config = dict(
    normalize_top_k=True,
    balance_bias=False,
    n_kv_head=5,
    attn_scale=0.177,
    tie_embeddings=False,
    init='normal',
    optimizer='muon_variant',
    lr_mult_up=0.811,
    train_tokens=862000000,
)
Below are experts of layer 2 (counted from 0) of a mixture-of-experts language model. Rows are named down (a neuron's output weights, with its number) and show model dimensions 0-63. Each number is 500 + 40 x the weight over its row's rms, rounded and kept within 0 to 999. Numbers have three digits each.
Before each expert's rows: a language model's description of what the expert responds to. This comes from a sample of Wikipedia text that the model never trained on.

# expert 0
It responds to: Commas and prepositions after nouns, especially the comma between city and state or region, as in Pittsburgh, Pennsylvania; out of; in.
down0:522471487450507434447532543551419452475449553508588546469482484448501493552474549435452479478441557539517530448490479502576504516577523480440528487530562478493434497449541590483477538532486523
down1:488460441508554468521511517462519518553525423455494543513485540474482447557464513492509544466470453472484511535465532450464476496489484466573542498471533504512494458486438437498492534503495561
down2:482553493411580525542479446532414440528493519506488483512445525512441417499544500541489539580483533545510511503493553495522499527496477578506534501509542437460475488480605500490510453505526440
down3:467515571486490497522560527539596463541519460501531546480426498512513498540543518489516538429473498429466495498512524505511518455550498496442515518476568448487489525510399442581475513503461589
down4:509504480475513491490476546503486457544464543488452470542554519505466512601433507488490504482484522435474502461381532465416591555470480400507486467457481484496507520507497431481596464504511518
down5:474538494542556490482576551544498543541479555505493480491411480520553509449462532481541508492459499473625555545438540498464441525507548515457497451543493554483449504558467496492550497548416545
down6:525529501535439488491514468531512554452536505504504410446463461494501458494519517562460450496508520504522564554502508413444491491444483483526507472535494501486480488520470494450578595540497393
down7:518467447473563485543470447512496511504444509513555530522527490541439530463521490465546451453536546483474494509443469509508552486553565503516480451478502450554510461451485480469514526538530598
down8:513536506567480455540521526541488463537479464583485539525480497476491525488471483492496467449473475502502522478467575435482493481516526527494566463478591524520528525488467481480501491451553504
down9:506410521535535554518502474477493530585428457507451617554487522499517567532488425435492494476442497557408510516430511507463424530490492418599492461528505517561542498537535496477530531447514562
down10:505470459506545534468497571505464477539480595503528416482458503498505507533534534444510511411460564554545511479595516502504533444568554541450488458449459507497528523523492417448520382512463557
down11:477487593440427477529534514501504589493564540563477480396544509520506491506454424501526456508458445473570489453561457542462468483564495487538514447517411470498529476521625552538537502533511526
down12:436516488478455571474513481547453490491401531493551492541501509538548458585564472503542462512418496449489530495497507484494470510466495485488512496459608482477593467512473568531432587463570593
down13:496592468496584557488481537513547486468542591485471460500520557470465495428459529509483497495522469585479525567423514413499469567510444515453490519529438503507483435499544432495517444471418519
down14:414537485492410529520593512496530483573540548499518541558463491507473508463439470513511497505481535444504481506565474440536515421479421506526468475414491513564557508524470534503561510495490552
down15:511536470515558440588466501404528527556511537603383518465511520500475447593517463502505527475446424454487521398538454426528537505518444485469532475514439544437466559512474538549515485507469591
down16:513460528529505472478453541452437511467526495537522472505501541440496467474524549561466502536460488512424445505414466537529515505498489614462537448486535457578511544413504481471502459525473417
down17:521530584466518525459542514470444495484529502495526430474506476502571514459454454536452499508463597449469459530482488465456461509544512474520490501446547461515521523523526515559481511465616520
down18:508484450583502503515534493476420490574577529555476487551513479498495469549445534501527506543535539484438538496474563488535526503517503488509564473441469467561504477477436508454476521552507464
down19:489524469530460521447410505457502538534468551498480588615565491505508505567507452502526568557378496510432557535523518502466538529484482543473538537490545485504525590535514510498403516517501582
down20:484514453504566511588515458514458523485481495554514515537607453524489509464406502545492522470493517465547480561560516489464484567508510525503460533512470501511510494501467498497499489488465529
down21:513503481529460513487470410537439518498528547482572566514508467531546521536565508514551566442543502569499538489528477470505518544594473482513543473557552502409453489513490504464544550469571546
down22:410543518583500501570497480502508520453492533488499532490511500588452578527516514543456496517493550515472423544468513514505551444518482494507546483529550503509485523567557603529525487516449504
down23:504511532475522452507523506493491553543518513498475487477494508430533496550424454545461534513426528465560493592479523484474454529492521485586508484564456464549474451519456493456541522447545453
down24:472560524562486447503543488485454525517459505496484522467414462521503513500469425489548483529511543470470487524526486490507436484468537493578492480503413505564556489497555482485510505396496537
down25:521512529522470516495459543432473516438536535411476537461474487538582491496470486442532598448464469508527428457564476501486531456547559491497424479519474518531474557564541516478537465471489456
down26:543540522550504494441458465509489499475504478530506457539505510431555509449378485486437547536527531512471499513474451575506461513513465500474446469468500500508463439462530488484494536548433550
down27:462487480473533461558462520507528489500612591488472432572498486442581505519587526507507511461533509563467456508563543470480445523584478428459588492488558522516533480454481449531496565433484498
down28:572454487393526486512495408538454436528480531430502536487468454508503479420497460475485423522462469508498489485432607534497480532515511438478453437521495459497479496362561515468532531464490461
down29:529425526519534523418503465494486558460510472540412600559501493516510494487499477554518436480464515537512506431500489470452472485445461488559473524525433537496500472550452463512442503522467472
down30:509498563549485495503482514472508553502577443496520437567481484525444501531501485502433493468462462458505537515489439526501487465600472509513468499499526548494473587482582473508471430551501517
down31:556454469461483528467475534434555476497460500442364517472462410547469477537491510509551487545446476501432412547571503562452524522535577488448456467491470542464471506496492585423425531581551457
down32:521491472515488519438514507554523442513503454528513509502519459491513477564496512521517503520496539504465435429575563495491455455438463432561528536506450528482519519490542458499480535498591540
down33:553436469497480489527464562493523512512493544465492473491488538554590431525533471429518510562486499512504500522499509540464502509580380401474496476482432494523407488535537513505503465522457504
down34:517411567504495551522539587530526463563474507506459535468557485481472515544518558522569493465462495448537534523540502488378547478387469484506571533521464458511526440500500502513576437462547491
down35:435524499507498521474556532573442520473529499443520500526517490535520476542546466512461503529508475471543500514554568501470482441567487456466572452483479588505437408498578527457530523420498480
down36:507534466505493551602514477515529521510491512479564506540451532505440458500477500540487479532507505523529465423560493503501601484550498467510520439540419493531519529513579527525501516538395378
down37:534522490486480514544540415550440473484468444568488468481440505482465516492511501537481508453549533497548493470499493487550489538451468513521531544510476519461507503488497455446532539493439477
down38:537486507502502465542442435464474508478471539512415488491504490579495551523492479471507543494575524496549458431504495427517531537534468440474519467531526415493467494465527448549523463514506473
down39:489470486446401507480531536501550568527483494480500502436514526507552434539481457534570460451521559538528536532519602498599480492479529461548549518459479550582480494542441493468505471465531489
down40:565510561513484483525488511503474467506531505419461538479479525518487529534539481463497482516514453543481500514441520577469489555490442482432452558476507521476436461492612570473439526494549538
down41:520481537527466531462524494473532545470458511459579530436441526502537475518520492522489511530465530485504498501449470475479554468470503458504460488570521492469485451551530555486478496554493468
down42:537477567468477554482475478513497538499465512570569521504513492437553556522546461420573546498543525546502470536498550403539514521485482552457414539519499492454560502539513555520438527552529555
down43:433495525503492430462552520516495511480502531551576505476500455505529497473534539502524490521536544522423432535456423478493489479429494571456527511488464529538464544515426467477500503479514495
down44:448455526469456462527536559554537490500482492517474507558537538458490450530511467430507592482467476516510468464615534453478489539540451498434438453497530533495542452485637481500456553501534524
down45:500496455484476433526484557534500522559486478451493498496501466458529525531531493475441503470515419483515541522500541525559508507543577475509525523488459530513587472557490432504559511507505550
down46:504513597566481467532474543458513460523527579471534530528497453557609574442517565505474468452497494486575476501474475505456480496500569489482513446533503464506501458545487527445532471513534464
down47:546489579507500407499564516528486525516502509484563555594561520535502550490480472494460501477548512530478530484396397428463436519555466481522540462539464623488467541566586510449500482540495465
down48:482477521524470441511501524508535505480511540504518482447476478570523503498416469536522536573601542471497486469537496485474480532496526533502406518499462478594532492533468561461514480529493450
down49:488565503491523475492426397494435459506466514527491448466566474530547497417508474523418541526595541509513474564507471477516551535510465477486482477509552475439457473460461537519529557465473606
down50:543532498472549428516575540516420456513498529497482499506574482466559511538486502537489495553481565488456483583503450577500440522487436430450500450389508576425445429489556489497536523390540468
down51:508533535493518540438500556423539413539499513512474509514539534523559551502533472543517438496458482531508531507436478569488485502498479533476492566507513537499472437486484525478469427559467542
down52:522460534474487489522589458544481481519538411488593526473418469533530537472552526520511484450413495516491496486525494537464506532532510492492492474454479545518508435512449487511484501457423515
down53:440466546536512449488508503476425410500516455583584525532525482498421488507445525473505563458531451498508508504501493563482516549473561562548534486466536478593487480470531569453484479539419476
down54:552474541481547478588479476458495500506525472464478525524510513418477518540483557532445515520476526493431510468413574493512508539485487475436565471508462432535561548410558491464420486515505462
down55:517497479467508514438529544486497444509444447507543532522490475516468547531566539519467457490520494538420486514500577557486440478436598479559536545476542519522470500426538557554504522500462585
down56:517499537451512493523449537532421473527531528506459428484504535406532503484559578511526546515512551553458546531498454430495471500517480501450585419496509526415451477553502545512460511570512439
down57:490489575448491495527541471448476515523472582571487486449518485506433513511569526487535500503574440520441548476454591444501448459489405550510544453558552545555499512480495483481517556472456556
down58:458410484475510536555392504552499502520533564460514531516461524472489485447510529529414493475530529450561504469574490492483535504489451490472534526476497496506502455460582481469513467526486541
down59:537513430567529493444552502489544545477526503471581481555598505525464518452487481533531527443533504417588449395549463504495487498471508488517482546504509423502498503572444488499500503451466512
down60:558508468427534397521457480476501466512447466506533453466558478537500512453513415491498441490524507496488474455481513488459424496510486534454481505457532492463544528549551503481530516512505509
down61:457470602452490478547524515493499504493438469476452554578488533510481480532493395589452508552529479534537455572546471549497478498529472448407517456527557513473582467497474528503540494534464527
down62:465559501534528512486453489470439504471448466405455434531558478530490478557460524587495441464409490462478450472468479513571483507443579507432490529493501532465555464506564535542456479494496538
down63:488502468459488487480574429556482407511503448492483475542522464515501482530457521449507490433511521550482507464489480537471466491463524431488509496493477523546545440514505447461525500560501488
down64:501494583540501501529489498445447443482452558481448552483540504510516533405535496517511474478531471484505525499523486532488464562495465442483502501486498471487509578541510534478523450469508540
down65:508480542483518467448513495489600495453512512461507488538545425491539483511478540481478533553574526473562531504528463506501504471396500516586505508606494525479567414461512503478432490517448529
down66:534498414505486504530514434491470549440477504491579605503511472472539474471400478479565518536543466517506508512500519496589535481510472489449479451558483446514527440522492505588500509495421554
down67:459480483527595446432549529493573474495510501490449516528496482496505534473499547555481571538516450459602529528484521497451505436494492514535497495509430488480523581480483491612462486542505524
down68:503525507525523478521469535516520452505555508489504502538492540560483573376499488482437488496522518515528473497500472444441447547523574479461467553478414494522460472455455492512436457467403470
down69:480525581417488531507484572545528478485534513467460498508535508597597474563496492521478560491533505542470539484482576514539496506453415496404409512526481499443469505543528535466507480553486420
down70:486479546493493525550483511541510460534446385446515522462485497535433538538494536472559541562479485502499557486474454401522547482547490550499441529520523580469498524512530424509550548484541477
down71:517550503500500552506490497399469458470507574528515531497565487498490472521497446464549540510553517532519482434501490545461439530598443499560524474563530457485484544486553540481411560459500500
down72:508543463468499521541452518515506475490479558462473470537450479416558514551486432498565508548406466503486636553544485508523425520526503508494501523466540550447599480463440546479475519475483496
down73:553528508494457460415480439508574527456525513555447530422445510551508429459487463532545477455473460549534507550507475462498489552464530493492486425515414497506485499469513458492518503486529501
down74:546499546535483444517513543507496536537484517526440530394480491415469528530529508521471452559472519500434491508478549502479540499434519571517468587523497460490442600442495481511435475498520509
down75:555484476527506466531555494557478522491414496491444478473492512578467468452471402526577522472445485538488492501509480497501498493455477570428506541515550445502464483525493522438510470537456461
down76:511433505505494546462554406502507541491436493546494398532454471494509485530487561484526469509522531486521485531537487493538456453400466550560456562552488446531494487490481476523478497479441478
down77:510499507533475455513479573556529464502490443477395471546455470530472429486495478504469483532532489547524411547506479578542564464543489484485607517517495524445551505467463516504522472475530462
down78:468473507525479513566520483476494435469481542511489489505476459492535474459494520555478417520525489509448440472407514450453508481455520478484469527521578518467438554484512491546555497480518497
down79:514519507481499610411486535469502520540441601499497533529477606561467480530557494495443478508510511503485514476555430467443516480501449497503557490494440462445530488512571522548465456557549510
down80:464502540476499523553560493513521464525487413490544515572534510404517541540530455513552492507418391407457478512547430531463435476549517572514386528540502467581544490511503459500448484506410513
down81:527535534601465576525521457585526526422488550471485519464490570560433541458561499457466527491491459473500531536428447478502448485537525531496447548489552488446512470472505545530541524529499487
down82:459509496519477468528502506467472488494465518456474513534533514503467487482450531490416549556465520563495513524488531533470514545473499436515422532447498485514472432538531477496522516560489470
down83:444524562546523554535522546474497474484499486484466517463464540549547542509518529501472524469459516533504512490510499489487520458555479502504483511496560579478435563552470508481531526449492531
down84:493569472584522523567473585496527526517490566463524560468504607612523461502466507456471574491536482483497511428504406431535564381514543512552550515452575568517480510511524516517559503536466517
down85:571501473507485474471469410589485444582520499524513426482492588522549526544512528472562421459572472447541520392563537467540449523461468473452470493503489491549500507547467459526451503381561504
down86:531471415432512531546516491468466502537564499413475504413523532514521445514513528501501470469566487497513527491460527540514529475505484474475508472512539493486528472534464551533534496503438477
down87:523488492572483485479545530540515412484485509536555491533497418501463495515531500439508504503462472513541414436560477497449475463512533489589440550525459523563491499535535464517465473476479477
down88:424466542487449484449553441467484465558504449491491482440513523468536444508499522531500530548540504502599503476491556517525524460507529457457433455524513512543568493480514479507542470511568434
down89:459492476495532536425494547538495494589563611493392563474525485474497482451498453486533498495484588454520526485524488523501478553536481433472482505503536572431489477440497524538433508560536460
down90:538488444455418488490489453524439490514489541553480520504475469498540448493480482509480467487446443494480505503498522493501444468519518494482470536458522483496479513572468472528428451442519492
down91:479464523552477469521509412488493454539525487524527591550477544534455494506559505525437612468497538507472473513483490498529546481522549486483510422510488490545488514531579429536467561468494473
down92:466466518608387527375521537495523471507559429471487454494518467561463449563526502486522552450474493427556502467520512522470517495513459532453590500535552493522463558542476482532500517457426504
down93:488479489477536512522515529553474490509507434480475497474500524454511411522511482446568456435524416511436571461510522423464523458550455500475433475482501514493501533448465474554576504432506456
down94:494499501527478499461477514484454474454470500515428500562466530514574543534558499466512483531573488548545494514522592482487539491424500587552407487556477462456510515573479504507521511577439490
down95:486504543490522537438483465457400496528501507521495570488538460478505487509520448517505537526469528503456559419488483467513434519444477515499507430514500466491448432446521565490528507530426528